Below are experts of layer 4 (counted from 0) of a mixture-of-experts language model. Rows are named router (the router's row for the expert), gate (a neuron's input weights, with its number), up (a neuron's input weights, with its number), down (a neuron's output weights, with its number) and show model dimensions 160-239. Each number is 200 + 20 x the weight over its row's rms, rounded and kept within 0 to 999.
Before each expert's rows: "raises" lists some tokens whose logits its average output raises strongly, later layers aside; "gets" lists some tokens that make up at least twice as much of what it gets as of all text. This comes from a sample of Wikipedia text that the model never trained on. Tokens count by the router's weight.

# expert 10
raises: "-", "s", " with", " in", " to", " ("
gets: ":", "3", "5", "===", " than", " II"
router,195,181,161,183,169,201,176,170,160,181,215,195,192,196,185,204,200,185,231,235,207,196,189,174,184,194,201,230,177,212,172,189,173,188,228,223,220,172,177,189,153,194,201,232,230,225,188,211,215,153,183,198,237,208,182,172,182,234,196,196,175,202,208,198,189,220,194,168,186,165,171,207,223,183,203,209,204,195,222,184
gate0,201,214,152,238,198,204,208,185,201,239,229,218,201,197,208,164,236,170,222,195,220,204,232,189,203,192,174,197,187,198,180,204,179,226,186,184,203,186,202,204,217,218,212,222,183,169,218,198,203,213,192,206,234,160,236,232,183,202,201,165,172,195,159,210,198,186,203,193,193,189,198,186,228,204,158,190,218,223,200,234
up0,208,212,228,210,185,198,182,216,216,197,187,169,168,209,190,191,224,205,209,164,179,237,182,198,188,189,201,192,178,172,161,213,207,190,176,210,193,183,174,195,210,199,187,209,202,180,170,221,218,240,153,215,178,189,179,175,220,200,180,219,199,226,219,181,208,187,208,224,165,214,194,191,185,195,195,221,182,230,240,210
down0,201,238,178,212,173,227,194,191,178,219,195,203,220,201,165,199,192,194,143,185,196,211,199,197,193,187,165,216,173,198,205,189,194,210,176,178,205,179,173,172,197,186,177,261,206,136,201,218,180,201,194,230,192,212,187,182,227,203,235,198,204,223,202,199,206,197,188,212,185,204,207,188,173,221,222,231,171,230,220,170
gate1,195,163,204,199,220,212,205,198,202,196,226,208,179,233,225,180,194,192,212,209,173,195,164,217,182,182,208,213,210,193,180,199,184,187,161,229,216,199,223,207,210,195,199,197,194,179,216,181,210,215,226,174,190,220,179,179,209,182,173,186,214,205,197,191,180,176,231,208,202,187,193,181,190,242,199,177,196,203,175,236
up1,213,202,212,196,180,194,219,228,199,187,243,204,213,191,172,202,185,215,186,201,204,237,228,224,219,199,191,173,190,218,191,178,238,201,216,237,201,187,177,158,227,204,168,204,192,225,181,165,210,251,193,213,204,188,181,248,176,169,203,210,210,218,206,230,214,172,190,220,198,207,183,222,171,170,228,195,201,203,223,207
down1,175,201,196,202,173,210,208,184,228,209,200,196,212,205,211,224,220,184,156,192,198,208,171,178,196,191,180,209,181,195,192,176,179,167,206,194,187,195,191,191,172,237,166,238,175,224,172,193,208,157,216,188,227,224,222,209,173,179,205,182,207,205,175,205,219,203,218,215,204,187,186,224,187,153,196,226,218,213,223,204
gate2,183,178,202,219,171,183,200,202,208,159,166,198,168,142,215,188,199,179,211,225,198,225,204,217,224,227,215,216,206,165,181,179,190,176,196,182,232,218,181,181,210,203,200,208,166,151,217,224,175,217,217,197,180,195,196,174,166,240,182,177,192,176,199,175,195,183,193,220,231,171,189,212,213,171,226,189,193,234,173,196
up2,202,204,199,221,199,184,227,203,186,212,221,190,159,222,171,207,228,231,180,180,183,197,194,242,223,224,202,187,202,211,219,188,207,154,194,171,202,170,161,167,192,227,168,192,190,198,201,189,206,238,194,224,220,234,182,217,203,207,212,188,182,209,168,193,185,185,196,209,212,225,206,184,231,245,181,176,206,192,209,191
down2,201,184,226,157,207,208,239,197,206,166,209,225,210,192,190,212,207,180,179,177,220,197,196,237,191,226,178,204,183,183,211,208,198,199,160,181,205,207,228,241,202,230,178,213,184,176,188,196,202,178,200,246,212,199,195,212,201,178,211,223,183,216,207,222,222,193,226,144,187,195,167,247,193,229,212,196,218,165,169,184
gate3,210,216,199,218,197,217,186,213,211,186,225,188,221,216,201,211,212,191,192,222,207,151,229,175,198,199,220,192,196,211,221,217,219,185,232,186,165,202,225,208,185,214,176,204,254,202,217,198,224,206,219,178,166,225,206,162,181,170,178,212,183,177,179,187,227,222,189,203,189,206,221,232,205,196,235,199,202,187,214,183
up3,213,225,165,227,233,145,214,206,217,156,197,218,177,166,191,224,204,202,190,210,206,195,220,190,179,244,205,208,211,190,246,214,179,190,236,205,154,159,236,186,180,206,219,220,191,210,202,202,220,218,181,195,201,206,204,214,185,191,207,197,195,191,163,215,181,187,185,248,190,209,211,207,183,230,200,232,224,168,244,193
down3,214,213,190,206,183,203,181,227,209,199,201,178,182,195,164,199,189,175,203,233,194,230,201,195,183,211,158,180,234,179,207,216,227,209,208,209,145,221,214,186,210,198,157,199,231,204,209,202,195,224,183,178,197,225,230,176,203,201,168,202,183,192,177,210,213,182,203,210,184,220,249,208,184,232,215,175,221,183,195,195
gate4,210,171,196,220,186,208,170,211,156,190,193,180,195,186,217,227,186,200,204,199,237,171,193,212,169,209,188,225,193,210,180,208,198,185,222,221,208,230,191,206,192,190,168,229,174,187,206,220,191,228,219,217,211,180,198,187,158,223,199,159,215,200,201,173,158,209,207,223,199,198,189,194,199,189,213,188,239,217,205,203
up4,211,201,196,238,204,212,173,189,196,162,232,238,199,195,243,167,195,168,184,188,182,181,183,210,197,211,189,203,182,187,217,218,205,211,166,211,214,169,187,177,254,179,210,194,173,214,190,173,222,231,182,154,198,186,168,197,192,172,203,146,150,199,227,210,202,210,165,229,194,180,182,212,215,192,235,187,207,206,220,189
down4,197,222,218,233,183,175,199,239,150,209,193,234,235,183,186,198,185,237,246,210,224,215,189,221,200,212,186,201,227,189,198,216,196,228,224,191,225,201,230,200,198,189,213,222,186,204,198,198,219,196,199,239,207,197,191,190,174,228,205,200,164,208,255,167,210,202,181,170,208,182,202,185,196,201,200,185,181,201,198,182
gate5,202,157,185,175,217,185,169,170,221,173,186,192,178,197,220,195,191,182,189,208,205,203,155,205,161,214,174,200,172,191,202,197,198,203,218,203,170,230,208,212,193,235,215,179,212,211,191,186,199,188,188,170,198,179,189,196,197,203,186,228,239,182,182,193,229,198,202,187,172,185,195,256,166,164,201,191,193,201,230,223
up5,199,192,189,182,194,188,209,166,211,237,188,226,237,194,179,217,204,168,223,229,234,198,224,202,203,189,185,188,199,174,167,186,196,179,187,210,228,169,180,194,175,179,199,232,165,222,184,183,206,189,203,220,215,193,243,193,201,218,225,198,184,213,188,197,222,199,170,193,187,207,187,177,222,199,194,205,200,180,179,224
down5,205,174,191,174,187,208,215,211,235,201,221,198,219,247,207,229,181,179,219,232,234,204,185,194,176,188,208,167,193,195,188,165,220,192,228,192,194,239,201,186,202,213,196,210,201,215,239,225,207,185,216,191,240,211,216,205,196,186,213,212,184,186,203,170,166,217,235,216,200,195,232,214,195,198,182,205,219,197,205,242